Below are experts of layer 4 (counted from 0) of a mixture-of-experts language model. Rows are named router (the router's row for the expert), gate (a neuron's input weights, with its number), up (a neuron's input weights, with its number) and show model dimensions 0-159. Each number is 500 + 40 x the weight over its row's rms, rounded and kept within 0 to 999. Numbers have three digits each.
After each expert's rows: a language model's description of what the expert responds to. This comes from a sample of Wikipedia text that the model never trained on.

# expert 9
router:516482578503417540535466538498539503483582504493530484463534521503540537499478555468515469460518453508521516497501511514536461491506495527490530513508475475488389510495593405478455465519547556510483506523503537499524487656462520520529446531466516484477590544480537551500506439458494530471485475484529520498453529475564525404493658512488453524456454515447522507461521485582485518552458459479499455439477550459451546426476478471492546470442482461444502542485603472513501465510505495
gate0:513514492496554504540485560517474478448508464519503535463535511484474488500461518464476478457461542503499568486511499456512392516494551505507536498465443503486437424495480583438482534488481481487404573485492477502460499512531430442513413488480537496508512485476519523492534469460428527471502516514479538566473506538561386503537465494547479506523444542558440608477520540546423422478523507587513475487528543458472502494504452537597528532503495515518531506533489562484491539543559556
up0:440483530467416463464467518457488489465476468501504557481529491539494513518482387496497397439423492430506509526465426438470480507525535521410437504536529474524580415437489416499493531455570501493529530447478477533470452509527455465499520502584452569481503471385456469469476503455494497518542450553518522504504483533463470539446502489444499481483486451489524503496428523482536490423468523477498546434499544448474504441489572521451444576509580500540481504540516506450511536451525499
gate1:512540465494466518465540484472543589500483463498503496526469501473528528552493575517422538498573483424465441539521518507527427420506545451525483565520443516504446499481504529525505512468503471483536543589566561459537483490529507458460495463476525484483507517505501524489491553533534497516507507486589520494550437539499402478508459570519517478507552515505481494575463573491425463566475568526557428465511447497524510464488519555560507455465556529576480475479479486482449446531531551
up1:445544471384521524456472518491500530469550539408509460539544522568526467426479447509495519512535524478539481463550473485531454509522441534511482512462480490487472506520460443499490453463531457514471535435528481449514503492519531605479500556528513516457468473460492447545510446525413507499547487510504473475482469411467557453454490518494452543485538537452544501480584546469457497521516487608469576448489474600516453532470517528532541483453501459533579542486566526490576497537460549
gate2:490449480521506551481581459448487463464524482477469559483500541430481583543468489500470550470533492468489482506538456516550497510546517551408422450505458477443467499546527573478500509481468473557510487501460537539406432478590456476458513431492424438519482471449532529436584502533539468415499495544510479508475523484526481489571546540593452540517527526501523505518507524511529475490558477498502555554539454508462580508515519563471474528492515464462553520505461555532497531553504548
up2:543463553503514526553477545487469461498484479588491496530570495506457538426531493523490418559456479426488477526450562414514397534529430512536586511589456472523508543512506477425519464573468498506467487485512502530542483503502469430459469423444545481406458538556534493558473551473566533497492455520512573504474509506521470455624490443536526494508422525463524511495469537492468488503501525557469477455478472449533466516473518505510467541521506534464465501544488504512495469501485551
What it handles: Numeric table cells, scores like 2–1, N/A and Yes entries, ISBN pieces, plus scattered mid-sentence nouns in technical prose.

# expert 17
router:419440460572600412487499497524538546570468519464536509511468559491489501500489512494512546569549479556500486477505472498454510519483535556557468429504541488437517437492499550499544476447488562472503479512485510548514496451528504475359532488505520521540454547502418544498449537473526509517455464533507492476528529460479510501527445534487465448576484453480534468509485501459550529508536502469525558526536538509502503513579541506504524516495440459477589566549549578478460525472556489
gate0:446569544487502468512500457501488517513493492528497472557438515503511487536499513487551477518513463504454476428503489551447543557532485463535415517598472490538502511505503481471528485554512446496481455406475531538423462585475497479431466480471472550502495481511397495539505449498501532488506493500505502501527489524481486453555512458470468451553490473531546551536465531544498550496531462486496510548522431578461524528541478491487505468515510488460511521456497551421556595495550494
up0:496561475542564530561466517491549471494484506530489503526505546492458559545491481509538486527575466518555549497521514492489475491515486521564558516437499558518439479488456465502438477499464466486507479514508524485551554469510504468554490460512520545485554479495589588522489541538470515481460485502525455583515576525526495557597469470498523446471479503493487494446437514516525458545434477457558547468563486506479518486527531479511539462579470527565499441518545421559489518557506550
gate1:510502505516513498462484582474505463463490542567513486489488545538509458459460494412518519523465500607482508485492447468611482479425456506466467485448530563462494465458492542510447525458519537562452570511560505520531501473474489453427537524532481519515450513500472449500537508517517526484537574470513478484607457481447546533527483578507495541505487525502463543469559519538547528495444513489471522510483491464485582586468462514532481483487504518428429511507447496598441471517571499
up1:492544541524535519487583533508569545502493564436475468553486495537568490533509441487457506481471525461523514480506517494498565545465482519466488496461563522570438533491470491424507491463474503495502461537546510491472521501565457427429514524476501491462485512496485489484447460507456417529499463607517519606468484501541479521406458500459504478526497509474606468493506454510496507489532524519472516476521474449605486477594458456526531524481503565440536414482505539460471510466474597
gate2:463491449515463502509408478488486496526385538534510442616538501475513478458490529434464563510432539516506471538456476547512499529583467534480485530526450474487470474572513506502542442458486457524527492448556449550496497436486532486479533510477482451575534513473456471468449481543527461515464497532500529535544549566461498421571465436565533486484538473563466540571526529516499481526507503557551501534517432470495478475458498474459521502532463450463510503485488488525521586511497487
up2:522439483497572461543536546539499447495536512463467566424511525527531517480506495479474515486501522550505506552480480465523448494432554501497498516496501447422440480472510424436505487466534542538564480505551489465500488503469495509505528506538516542490488475546485516444480462409535533459536504474508494454532399471561496512478488554516497530520590503533447394540503437515480470507601460482488525501532530540419454544517448517570458513480414523471603402562465435483457413456472484
What it handles: Vowel-led pieces right after a capitalized first fragment of a name or word, as in Qu-im-per, D-ing-ling, MacL-em-mon.

# expert 45
router:483459601417419483558480531473513505453562514447512497494521501499530499498475578539501442466493501506510507488501519486530438495503496495492533514496447470545390511521543418473458454534543537533472501526508499489526524606490530491520447567499511495483594523454563557501501476489531541513518495485530513462469507515515537417500627498480449517478463529448512537443510494569478460519461473483475443410441574439478511475471485443518579493450535511500507517473597493569502448497489495
gate0:501482514530518447480524522522480532493507532536454523453506480502497482583536509500491479536402463481456534498416465415468524465524515507505535459485503470512422513506457494483548502492506478494510507552498469447469483525550483494561468472513482496515493474519509567522507473494500465503493483467485481531537450601511462556550478522500525509511634587456581486484464488517395548406529440446474520495652490510514510541508461459519555496537517547486557470527536618542537456503466548
up0:464460535473470536478527507451469473532494528550387564507534490464455493495531566555545481546442467485513477547507510468456510430484520572456441566460518505489453514511470509427479540446501480440439571539586537514516486467473563495482545459479500519466546476484464483427541556494495520513569531483555556472497450499502507448506520531504483486487522541465479516469530478556594419556599440513505469539516502516510504521447533533494514478474475512549508526503531480493526519512494493
gate1:502620530476543530543531490451535580453426553554526485491446492486465540577501531503474552546550466513530532512565553515508488508567488484439423535480454509560481522551494585466511471541506503509452500572544542434480513449504505483496531531504431492415545478460468533455514495426489504472471479511494544507498432604454504497486497589538539548527447510562497486532470512530506537516565470464529440476421458515495400498463427497583410493486484526515512470536445543500538560544473549
up1:478455507509484530524493460533475465516552525453533561461526517551499452476552434519501468503462471509517477520451520475518508509513624575499540544507462535466500556550501542455505489507534500538491580457462469489475574401470462451542515412542480528545470434491537563518506522523446450529515551475470418530428567494552510474465573483484497501440504578527464520523478505482532473542430553513478471478431449503477578510498452464504564525468580511472461533518471507515503469497579496
gate2:556485458445572529515510468476503502568519510485528500579484381498525472477531442592612523444487541525499463495520529440513430511479545485513478510419526469518499463525549556456559516518488518507525518530492536459516515474491457545501465491555594540538467536531606488464488466531476506497447439466482495483538501585543446557539482480544472466529534448495524548518460565482557510548509522472559481491430433405475507505492494530522524427497480549520488478444486529528514411542449488
up2:507399542536489466542489562542540503527446498557500527533484503501560446502520502552498463518499516516533476498460474485495526540555559568424422481515554551556488528523483525534522481531521564531489465459517503484448475433513513528520441478447510488441508516458489509439513513526493489519518531546506540516482525377497478546500571566557488449569450536500530530495469496552475522535579438523474463433425527426480466486613502486436508474516542559528531502521454457477506509588508501
What it handles: Punctuation, pipes, and words following foreign or scientific names, like species epithets after Lixus, CJK bytes, and commas after names.

# expert 14
router:451505493566565497483532487578501523472511504471498477440440492455467534494468553577513563507537534503519447504553461456524485540481492604502491496491552515545552492496458532510550459500398521450482476476504539514545513504427515481354529459499506486545445496477442589469457563541509503500504484530552466460467555468409469516529466460514465432515505571476545465461534472487534447588475506457597497541572505573516589464463534486429518475536530554422503505537465511524521513482592478
gate0:488517518448565506530528523431515568403480495486438516538486552468512486555483490484468493495456489489424489419466534421460476404484505524480552432503564485579521457523488536474538513507445508505571569540505550560519496469520520548508499460505601492499538466483449513501490509572499488488536510521490538504519479526524455553561499471540447529480512516549502505450457549567532515468533476453519493501485551520457493451493490513429517478533513495504511503516528466511444550498521454
up0:489447504559467498481487488485472476523497476510487425535481514523547452523498511497423510533523501378452441495514486525554550528520471452544574471523526543399569546475499478531547462507517480440529443481428493549452518523501486538479529505516505439500462498496462496570478539583498481516529489490461476494531428571447566482498540490530478501523512492521491508528536502482503535575462541578497452550482504488464509571447471489497426510472458458437466527557398503489482472584561448
gate1:481446514537453449524503483438539561480534601528536498482485465490500480503522448563548483479516508436557531445520513464533526558562396493465505563441494482506525543459413544460477540537467489454460510492547549472438522518460506472482462537512519488518443523511485515566563414520562481494430503514475471430559477544512518519548402495525546497532505517509495403497417517517505517536565540483590469487429471482469483492518469461512489486466483582481462500487467496480526492551495449
up1:492506576483505531504539471462534454452453520519467567478482502521585512403612436572487560540477529492481480457352529520496525485523498511521541509504518493553529518458459508529505458509432526480512497531557530448506477505493474474484506508572497435461557458550516494547514540539498483504461449495528497477484553494495535564482474506446586488527475489521483525493456554497489523487536451494485585499484541434455507470566527523436516499526491457512420423520513511473512494480543559
gate2:457562512508486473538520504522480480555505525499481556517576515512430506451496516451525494510426534500518520529545532469479516477517434567531471524553559513492507585562510513500491518520490485460550460466483470519541467489465510455544538533509455456457551472492493534504489474419435514558575509487488546524444514604537433487549529432616468484450488507525528571500447540587455507459461451503504473518468449474430527548517504499533506578525546555530561522571392567480465479523520447
up2:523489487512557448483579497557481506539456486524481598526497527504514486499471492522476472457446454469515400471519440471495430508552518431522529545483530480562525499470543507477381563517484483546492512490531480444440416539524505485497535500562572491532484567517477513489493519547528433548528504511550495500472468514508493473452515527479476620568502396487517486537568478461514476454496558517421481518530542481495538480510469511486488526429469502519504456529548481491492500480473477
What it handles: Consonant word pieces and capital abbreviations right after a capital initial in names, such as O-ch-oa, R-Z-4, At-l-ético, D-han.

# expert 13
router:441418548523559456548541459421545485542509511519574575549556507538519445483484553555503549505519480584532474435496511411509492497438535511504556458518581465455553458549467509527499549523521504495487470449464469508477535382537507432496517571484441481547471529520471515546480536526506449532463504548543474488485486517440494558490522407488499529563491457519521582482489458448461512504431509508506546503458506498498505531515476563546497523496447491544465416511497531547505478489533512
gate0:470524548503533498512545536409538489512525521485548473478529475450495467536555522463461471501466486430457487512529488487448518461484440540549426532529534462587510447548517512517511452465521508544436591483485473528408537426427462495472510505469484502539486520492528491582495448529537435431505489441491474577596462501484501488451497382507509494511568510526589537482529564444505472552470528452481491498528519533488455523511487397518512530531508563492502476519511523488424508513515499
up0:500467542482517506576567593510459455465493469522465482510455458444460559502506586538498485468484472526513561470484451543523511517484493518481540469462492485508502531522579512513598491424497501495528483480502554501551483462495523554484437498523448460491553490520496519551429579528516487507503523492513439500441527561433498483492466556458538484447478538577505548454531501588482549486450519513529537481549472573493480599533576571492540480456539503528476475548537485536544502423495531
gate1:541487498455437479479512478502532501444526533530519541512487454529495501507520502453453558486518486497546483533439552465476514470455478438464508459533510432541498566455474531500451574501557420491475476414573563489468526500528561526445497453529499479509574527544386428466548505535433521582477551518477537572530510501492425506491508466506524446499480456507484494492562525513516492413525487483449533538525466527483486471571462519556472519478481502495416437478505518497552513536490592
up1:487504471481545453588496581510489503540565491484479570479513551506490489517553450576448388517487478578445462476525559489492483419518521509440525520460491523448519506558572472502513461520511511487553523503401515433573501533485530543468535407527535494504512564442470483523506513447557448507556512528467522458547508495532520538554473530504470493534492496569549518523453548473497489495503535577478449522458577506451554514384502435472472517511466438552545529447517460515522529498503459
gate2:484477488466523513476483482485491471458491494574608537532441474507590537508501504500433524484521448478509540424486482472525494507432430450515459516547508462418553545516577512543546545547529449525468495516463514474474462474427502474545506512494536487556491534442527506439435509457510450523491482427510531480488523525492465498509467503547496422502454494473533484439500462447469539542455531492498570555484440429514482499510480487564467461486539432520496528509467486450494427465539481
up2:545474532493433391578444477460487494485479536547468457478531514460556526534504512455455467550511506513547524465529535543414463529480513493497504551431544463549561517500471469463587538467547461523479436560515457446499407438541499478525455516510495517467432543495445560526466453469368519545499481538476560480422476448494463520580494467512518477478527395498441506499456502459517450478476462537507565471533480440530555503450480511480509448434510540515523464488476557534491525536440462
What it handles: Middle or final word pieces of proper names and rarer words, mainly places and surnames, such as Kalam-az-oo, Clarem-ont, -burg, -ville.

# expert 0
router:509493587474427542539467532482544496478589522496519476467534467497554535502485585469501467461516464516523508488514518521528483503527490516507517553496482482482405498490586396472452480503551559542489504523509525457522492637448496515520483515514534495504598536469539510498503464472511522495475455487519531486460544476583534422489654508488418552456436499460522501466519491580500520537463486479465487471471552452438531440494489475488558478463478460438498540480634490518512491516496495
gate0:478479434458496478459489451464538477490490496518496483529526517486468461492565551512540480558445477586429449469543524477472515416535489451539475489535474524515540606524503483454462618526476524490493532591547484503479443499543511469475496466395532502500421484524484546560393488506471500523475515485429495509459538474482512456562473476561555494623434511480480514477489546505531512484548518599455514532425562537486552516571483476504508552536543498476523544501492484509499469534453524
up0:521552505442568536517532481497523422595494505502464498545501451510531447460520468490453530513517493532536541558561472549460462460462478568479495506499483479532514472529564622551486463489506496521529460477517539486536488515441472517531545417498472459496507452503526525478406534484451519455462516531467448497521469532485417544494499529536466550429539484566461489563467456536451523476534490494565469511514557459511516509503560505435451508471408436472534465499504451504518474514522550
gate1:452496460549548465468532520489494495492413515493498473521470470460521489530537508538547492535501473540534466464548467471506512488528510472469474462474522490501564514448526489550436487535522455501524535495534450486445481450515521512512550568514573491516489458423546526497445485538514499528408523486554538530544454521517597551464550504466511480464535483522521519552527469466504568540474545531439497515485536532509559529472460512488500439537565504514566466511482485434551540530513518
up1:504527585519496498471551487533465547436509490507525462515515515453507481506528582504509498475535578496532485470481537435511511486563561488452527519478509489450425516476516480507503490535514420483521469520459471470499443508445608553452452457490503506504417523515544510492543531473503473478498548437482532460498466527557550460540515491541443534525532452546492510471452510574516529467532555416485508516467508520553453486499555502484462469472479471470499435567517525478496472444544497
gate2:520512494462476490457462522506562436473472465463499467515545470486530519445480467534513484491528427481434521522493535467515477568561456435455477524468468532430562485482536557466519508497495559546533556472515486476420496507469540507441502528499537519459578432493440508486397533544594488466528516466506555569449415457503540475554512468538462502505483492488498573602519441494480384521446456504475538559526498559496557445496485510565454518495554473504522429524537549558547462518495534
up2:569520416454521532517483517473554521496529460553452571484556530478457456524509542570487479451519558458488443497457520504523571445514512524535527438561511508517528444521475514523489545602496483442496535490504500531503560536544480480460494602548400528553480459547559491537517504509515493484437432455569608522497478502540498510610545565483487453497495542484545541563444524477472541489560465523490479533411533516562502501520471463504541510504480421549414513477461511541527527460542522
What it handles: First token of a cell in wiki tables, mostly numbers, names or Yes/No/N/A, such as 17, Mohamed, 9th.

# expert 29
router:508431550399475463552504427444529588501518465508532536568549546574478484481506544563500502452446518514533457438432511478541507519447538480458571494520571481470468436520443496540503557540495486445475492560442502477487587442605528476555504574480494470534508510494507477550530522504452489540476509537516494462478508533440504558473489473496520524518541483513491568548462476466445452382433508525491509474504452496533531519470481578518547517517465500535436434479487537469525421483499525
gate0:508555505470527532480555511459489520480559566555518481508484529445512421474569433501587549480506506576430467469541526452487530517486462512538523510509481424479547487506540495497479557526480541500483497506504560549489472430446534570528505505494499507445515510514493473473534504461472506513475516451489628495512550546432504556482458480472543502612472522509501498504535429548475534430497533502496487466475519465445462493489419520484416513452520535503576446579493447492556458543572522
up0:422428488483466571500512497474546495506495515476489550477513579492517444508413503470563489551480467440445531471460552533561495537494495500502528528472508472496561524406507483439519507458509438488512519499484459443522566518451510421428535553521506516510543476465484483449555452535469418529512459505459496490444536502532466548418467456492509449415417447514539449492440448479505564578525501488563419528462492475534534531530568457495507451494484551503494498477434509523473617579521498
gate1:501448484482551540519491477485422439517492502540504457549518545497432449483524556518438513534460501508481489471474522541547542557477533416579528499516525521481520529520464437523578523520524528499492522499454535501574485452521538519433500508441481466463518511485556476480511556498537451550524597530530496586448544482506484498425570472561534522545458537544491483540549540538476526481510552458529524537533481485554494496525488499544488511485479523534569421537500486486474527527513546
up1:532482438504448503501540454553540483586496472487504507518536509441537449476488506516484440541569491559549487588499483455542529535575525439437481469510565500501456521448522439584439521475483446446490435526562523521415458499500527513540516454480505514424458500505499482475579476525536498550490480432538492508500507472462482535495471574456476518523519571488514521492512499484485489517585569493549488450523568559516451487414542482460537485435511475502449521487472451431500585581490510
gate2:509440478445475553522469508559513504548545477494455474444513470451540460498549488562501474448446492542435475471420497410556479424491527519447483491515509475519508461462559469562478476539449493478570555561485522599500553505462442546483455562434479528552526479502515531578516505462470495411447496463504482484503512528535511495504455506517491506466484479477529485490510393501424404411535491446487424464583483551544516539540532517520513560533455532499549512512522432465513504491557557
up2:507448435443440456502527580495498500488501428542536499526507483572491470451504440483488547476571516448503511448459417568442465489529482541515491497511507494484542485529508587490459492484507478533534518488526472529492488505433502437494559519471509520531480490439414528480496493511535479534448468561507482417527457486523463570547436494465441550442506590518585576487415538587579494477470491540465465509480474436437498479519504487447495540408527501460458510533545512494480452503457489
What it handles: Internal pieces of non-English names and terms, such as German, Portuguese, Finnish or Latin taxa: -sch, -burg, Eus-eb-io, -gi-idae.

# expert 27
router:575459506456488537420528535506465514498501493478504565469479535472559493428506579509535510546498519499514517454518534448536443479567517502466537514513467452470417456541534439463415450542536575484485489531501541542524536518491532455517479506455487434518551508503604462491464468532527555529543448470528472464516554497572525455484587465480449442502516456546476491474504467554500453487456449508473409523489559520480542481464544534471484454464557544457534568445534459542517470503547549
gate0:519470466481571492479514476473501518519540541465437475509419512488484516498512524542566464504423442546592313468513544464508478591448442455408500479480483500506429490544480521469458562475495502509489514530468434479486536493512461494476503470559485507579493515534514511533468528497534583491508546499501506520462544502422505532493482456493440557516541521468477503563496513496542521503480540503530503496502468442494530523482507551509399502425571521517590512508486461516571535535490555
up0:498583488534505529480549435510513569525497451547567546502516533468579512582479491426454461491442579529497484482460482491526496517527523538555529508500495413480488493483481515489501526517548527577517558476556435445462489552502493438483447514519586580518475493495515506523527522447505554437502507567499454500557535537513502486532511495483454515512530529523436466536477523504558492518516526467554491545528497426544476401469532518556474385481538480553425464465452542517491543438513558
gate1:517477520517505576477586457526450576487533421474463569486509535479508489450496461475490533517405499540483434460530539426474552526498599478559515498463462471516426589549522489539466523530517515496519567415578506482488525573518442470473527456511449427570452476462476555495523526548460497540431569491475532482540518557507468494505533447551455493502487498469447524557521494479456519493507499576493514457492576591469546494497539505538420432470529485529543478470451451467579522478590505
up1:528457471472515529519494438534439507510498418477509530529496450507508528464537426474462599530471557497487556494450488473539477485495511531548511452492449476493510576517468487556494515579508453447571473424528512523488488513502483494429601458508496534565503457466527500574474458528442478444601526468543494531509505497493483531531477496509501469619531492439499464484506503504532555388598516563440518505511444564456521435514560589548534528517482567497507486463488464536507514461525522
gate2:492503549405455491468533475477558497498510544493476536533508496484519450482541538481478445505491464456516477471514435512525527417529414476491456477538532558553495607463455503499519541470487476553491534517549539503456466487506442484526466440460453518465536511496523469474518518452528459467435467545494486444478482512546531425476526480550434523501504467496514539388476463512471484453470467489480496549497548496519505529465577495550462640468518459547479530420492524509486490519449585
up2:489477494448542532522486511444430558487445451465485507506501535494470520428526519483508489563490458565540504494537512471476487511468548557495576450480380503548483540463522506452467512542526567447480438521496516537513477483495501476446447499508501495500525459477463524446535454505464533490415541533505482538485521476520485475543486508521483585468393505466504526519514519498450548474536537515554539494478456509515470570494531446546440538411508469540505458527455541445533492456523512
What it handles: Articles and sentence-opening determiners or pronouns, mostly the and The, including The inside titles after a colon, plus A, This, He.

# expert 10
router:582534476482572558430536517487484502523461575534496450457410459499553504505495492453485524509510437477514534496502509528488502507552480479454476411545457462527521574530524416508543564475499504441606590516541399548484434512478451493543483461415530478445556543502507421487470493467515525469552480427436487504482538477519446533518550533538468547405470493490471515526538501516507480467498483503490485547523404517464449447518478496451436523428527513481479551528586493533503482500505525
gate0:496478524458458491490567504483488550529457415461494501526463506530527540522491546544487419527477506470504422511445452508550509431486457490552543592496533546553474568525473500514505519453459519553482437405527516531471466539617534496563457566529453525563475484469478501542503429504519549594531462528461548539517451416543475521551471533498451499527491525491497459465443452462483454543480465508526437474528517507470466510519478461489503507470494522531445475483449476446555432474431448
up0:458464517452548476416427479510443492540440518474543434523491578452539447504516518554431486493484631465475505516540464470473511488503510434525523490536582498459422528508480447533577542482548563501517567455530486455485509528492507432555488558439514488487514530500581457573429487484608523446548497494469519579448507527484458570519559485451525538490466508466498558477525492505503460538520483516441464485500539514430478521449489515528475524432509569510557520539520530572440496418453548
gate1:531483426536519504498475492441465500506513547517516522466562482475501484486572464483467536500481438423532525508461501443559495456491554507503511476539444565540475541520563492569556493471521476539463561559463569494502531494545426497476602491504525507522524529571453490484596551519518408500482519506497547527596423506470521485543512502423443540565517441503528472482465522483519509556450508562493441534473457549337546482459465507531534477496480513507500555472492541500475539509495547
up1:462453492510527529432409537579449553504488527536432415501445515574416457478515492537450497485446552581475496578451500493480444506541554524474508547464526484473479504451473500527454538555536516497537473511514502509538506468508520449573487505557517448512481503527542424466473405441438527477506442483444533531480486501451495516563441485472568503505546485554414453533500442451494447491472506551496513525486509463586473463520421487465438534490526462477514482514444529472439492445514493
gate2:494495414451455473487494487484511522473491485462488453494537514500461452491571519530501541461550490440433474473480492510499479475582435469509547514502519520582451480493527434440486442520468501479516525499487440497479476448415561467506464554488478555498556481484473401475518457480542537472510476456419503507471464576515478480489509488497521439519504512542550563471507520465532548519430474576494533456520485491466434435510513477461569480537457501465492476458524528527348506424484541
up2:510527507444442452532475406452498516482501457544501444446505501501484518499468402458544518468464503540528529492543452549526499519511498525505417501467516573567503485515490563539525524526502487478549557473490508476442463495499508497498492475495510428546494461554467499528555538498514557554522494466429463442507555504492505542563572538526527476556503470484516477507537484500515480474559495490449549495471499541498504482573509451541609537479489525382466460437486484492532541474555471
What it handles: Determiners and possessives after prepositions or verbs, like the, a, his, its, this, other, before a noun or adjective.

# expert 21
router:475499540549549413531494451424535522528487484498490441534536512533465459465525489483461472484453490504501485482537495538462509510462525521511532474491493511436557395492536489541475498481492489475441476439449446471455563434569465514533521510538498522529432510526427420544475493465551378519538524570481461532518477526467522479459458514481451531562552440526461554504470537439519500462496489630473562523439468475543590551558481482546500538408525501534449477492454526445489539491480517
gate0:541522509534429494486438469478525474524444552479500565522441501529456444532487490490475500518497505515505519526533479510463538484481426461480381499465517506498446545450552528540530562492491461491466497514533540508517519447530456436482522411512519429471552529508456524488462487593442490498499510506493426560489527584473479544451441514506483473460457525518507503457508524473491518526524466539554506527490486532460508473556476480490477483521522458465410507440520436462469498577423539
up0:520526491456539468564578452505496547527564514517528501553506544518518518525457529515558511515471446494472479494564485482526536516438559445595550381484491528561527494501473496453513433514505533507520487507529487528494483533487493562517481568554522530522451429453479457498471528511563482436424489522441445423575569430508491518494550456444467508488593488429492466475501500509488548556540519570529434487523503489551495535504510499499563460529477453520576532531470434494565466502522539
gate1:527553532521542474511536477525527503509455481496495521443457535488537558547496436454453479519482585546467479524489520537467477520417507547500389526507555566495505510527529544579431554506507530487522516469507526489522545511464571419415472506483455479531500530472475537509512494584512530461433455581521530528527480515482573517563391539476482420519457412588472516477526519501475539493525504491480529528535500556544503455518492557458514484494503474436486461464516502475522534549571560
up1:527457460447534486577489505534547474511467488505505510546607486523502426528531467546441445505531512463469480451536540451455491412484491511530540521568504491456498501441495471470444507504549600515514500501493461534476462528513530550555610487513551493476492497469476465532521465427470445504477498463457529463512566563481527520501566571498497588486501467493514481505473519543481506496505517508444439558504459511496509491532490459504510483457581579529534534572455486568536426526418505
gate2:429452533462547434472556524467491528556401474466521504502497582518472535450468520530497476448544534521455545540459547546478536498552565378485519427510505494474497517465500543490420499484530556528523558520546537499515512529533461473521473485511505508520433517501559490503535468494537525505480493473504469481540466566498480440513489499523577420433498440421489459550465504550474474512522396473517538502525468499471514531513530537576472486514486525542536449472525448499459466557501430
up2:537520530463451444477374478476464496558510550503525566515581488522553416534475495597471509521496527516505503516568469454498487547496417512565503475500518528476527471556568479520517517510500474482487456571498524544542573538459522468513452515541504449549482519508524453551510524467502556523459520502560572521431483481536473528567438530580459392463529466472499485483530488454495533498515536450477554518510463450469484508504590494474508474472502488479539549477410527518490522484466433
What it handles: Final pieces completing common words and surnames, such as -ator, -istic, -ship, -al in corporal, -itz in Rabinowitz.

# expert 5
router:511513585485407535575484581466484469397511445537517471447442480523454499514494522464529445508479562478576432538462478506512487504560504458495548526523508450486493489452572520467526472450557475491479590562584522459553523519475541563521471521535558538515496515523521554496499575462556564474425520432461493516489533487541487445491530504492525553436489475546552494482533486476480511477512596493511512489469558469411529442476521523487463468496504442515496535469466520496469495482395507
gate4:482528512529524475492501534591474466551439467505471481495530532461462462471532551474389444458514572522510422476466449545542502508496561504529535543490531498582521450516536497488480534503526428500517473475485481510458449550501432473478477435442532588525460463465522562609538505518522481421469474490512537501483478506440465559454429462471536497477503507467527473527485510493504459539524487540471478494488522533428438481527459520558460516503497452596462515508433537561489530451461564
up4:443537543549506508518523515548504454574514553560466519527531504522483512551502515462499526530564484529458503465462509488576410530528518508497466460494533506533452501498531464395585500444514564496554498533489459374483476433589448486487436527506429551568373494416533488495534443548508472498509561534514495517404532456458511564492447590460438497443477506529526498550524537470547523517528502450548431485487550461449488500489470449468504463541501471508536533440439484476476477454540562
gate5:494542493484509515530502516436445515465433556517526476501461485498437463507503521537513573436475455494445457502580461470518469507602510492457521478470549507486521542470502474489479484540489523515498530496539516503538450522483501471425529537463455512521534507585499502574530508466533534522493547433480572434559521540451480498522526527524516511496476565509516551539528545476500577543516443528518557474504389500526497480479501514567561546523581457540574504442493523449500527507421587
up5:529489453446494534562557479468470551500571527554528518447481488441438532471503507506496485498509493544482475513575482509441519521372441457487490518465444472557541550473523458506489464421494487490475510449506514547581500490531495490496532556500534488503486477554601496451547534514541572522468583444509533481414451536479460536500478503585508483579512505561534534439479471471477445502529565476510546507480487474543522460454454531468484376501519518514536538480467562522430494486549457
gate6:506441467477473445508536451552555504420475406477479510544465511486511548535531490497597507491466495477438521531523548537531516495516545468531550529451448565427498478488434474410473460473505476458565538530556443469406509483480505544499578473567466498534529486498465524541461540447526482502465524539543509535483482610497547496554512472575499468491548496507497503554512436488573535475557567449515466587433498486459439465535519437495476485479465460528511461512468537516535543572472449
up6:524516497490482504485450513461529459406503507483468468482499533434488467440439473470503495559535523484588587451533521523522504450478504474531486508424504554501568503536523498495468458469479498590528513492506428475483515527557521530501476498480512526493471524474400532554486488540497444548450494550557485521508485458454497484519587477488432530539491445494506524496506466535475521505554467584538426408412461522552536527526444573528495504549510472523454490434475521532449492580553561
What it handles: Cells in sports and election tables, including column headers like Votes, Candidate, Points and numeric scores, times, or blank cells.

# expert 33
router:605541491479494538436530484527489521521436601489527524489456468499554558483490497471505529550438444485382525555444504461483448520483534473469411534498465477464576506489441500516520501512525478489571481509495475577489427480476448461545472478475468472492516526464547379507462475527481506479520478320541507528540482505526498467520517463558542529415511496525490505507459529473463534445505452564486441551520455521504466508491503488500502473452500520497552554495544469553507436506496614
gate0:502418470512461549514496545516510557446565491500516482530442530427529427565469448503478475509458529478470541527423495485467524465451494441525494483562591499412482504557514510425566488439569546538506496457439552490505537553479466522454584472508512551570485560454531456394515526503501514457515551461449548539497482500489495501523520523493563476413496520471516468461459456516520523539516538519487509541507456484565512554522451520472494509491496523503408472525497537491449468486509442
up0:553467562603554418541504500525496448513554528463548567591521460481508487539522444463491503503515471456590513473507518566546436502526544514528531537496498477528548478442497402518513540480439520515469500550523508614441460476494569564566500471548551495494554532484504444487471485488456520478469520515524580421562560533455468501577521550483594440474489503478513538527461528410508412533540514506444477540432492462448541518507483563514480458520573509526552579489441528497511573525490423
gate1:505476538457487522527483439572470508490536527463435467581511556436491548493565461487514527468524504496536506467534545484522505474415500450512530470530430565463537555510398431437478462551434521512522482468506465552519500472532406594486522552455507521508479506465467506430515559478479486526521376484448414442455482478470458535565446458519522423504523559535492528555501510423488508458419499501564503470527472508519498527449526471550501476487522441517524501440545554572470513465456520
up1:502549544501537497532532474454530538467481474411518524482447533523524495511443552517491491565505552506506493535503533441512481484539475526494531544487440460511489458436508537471499472444584493485503524524503536497497507542549548571527444469535477509475421557490479502507461515490554548461485461435460513458508455507410556560492497516514472543432505459516458576494547553532477461493477493482519469449555539487474512520514487478573463458605527476535533499409469550454542492452605534
gate2:508480498555515503513482474546458486466481544478527536489432464506537445442525481449542419510512524509430580403494548561485486461572496482474403505479469480486499452473528547459530513495439539445530543549574526458566435510450463437530508457509511479533479542571475497535434451517511500492501415433515515418485530544544539507405423531529480532433486429581566529555459514436485500505422505522512532517490507487505480559529484452495526510575450463500479503519511535519572496427492561
up2:474553515493491508587441520500469560420408489574472507473494469535458451496495488492479489563440504531506509457525537496481525500424444531470434467529531494526503480492532484498485535479558463466497532530526540460498496481499487469482499509515434509486578497564455460492510481528548537430603513475485566542509525447483530501498517492532492521499541522462580496562512379426507584503501542492464473495495535457502559528502500534441509472491493475471553454507502486459442537496493499
What it handles: Mid-sentence determiners and function words in prose, mostly the, a, its, his after of, in, with, by.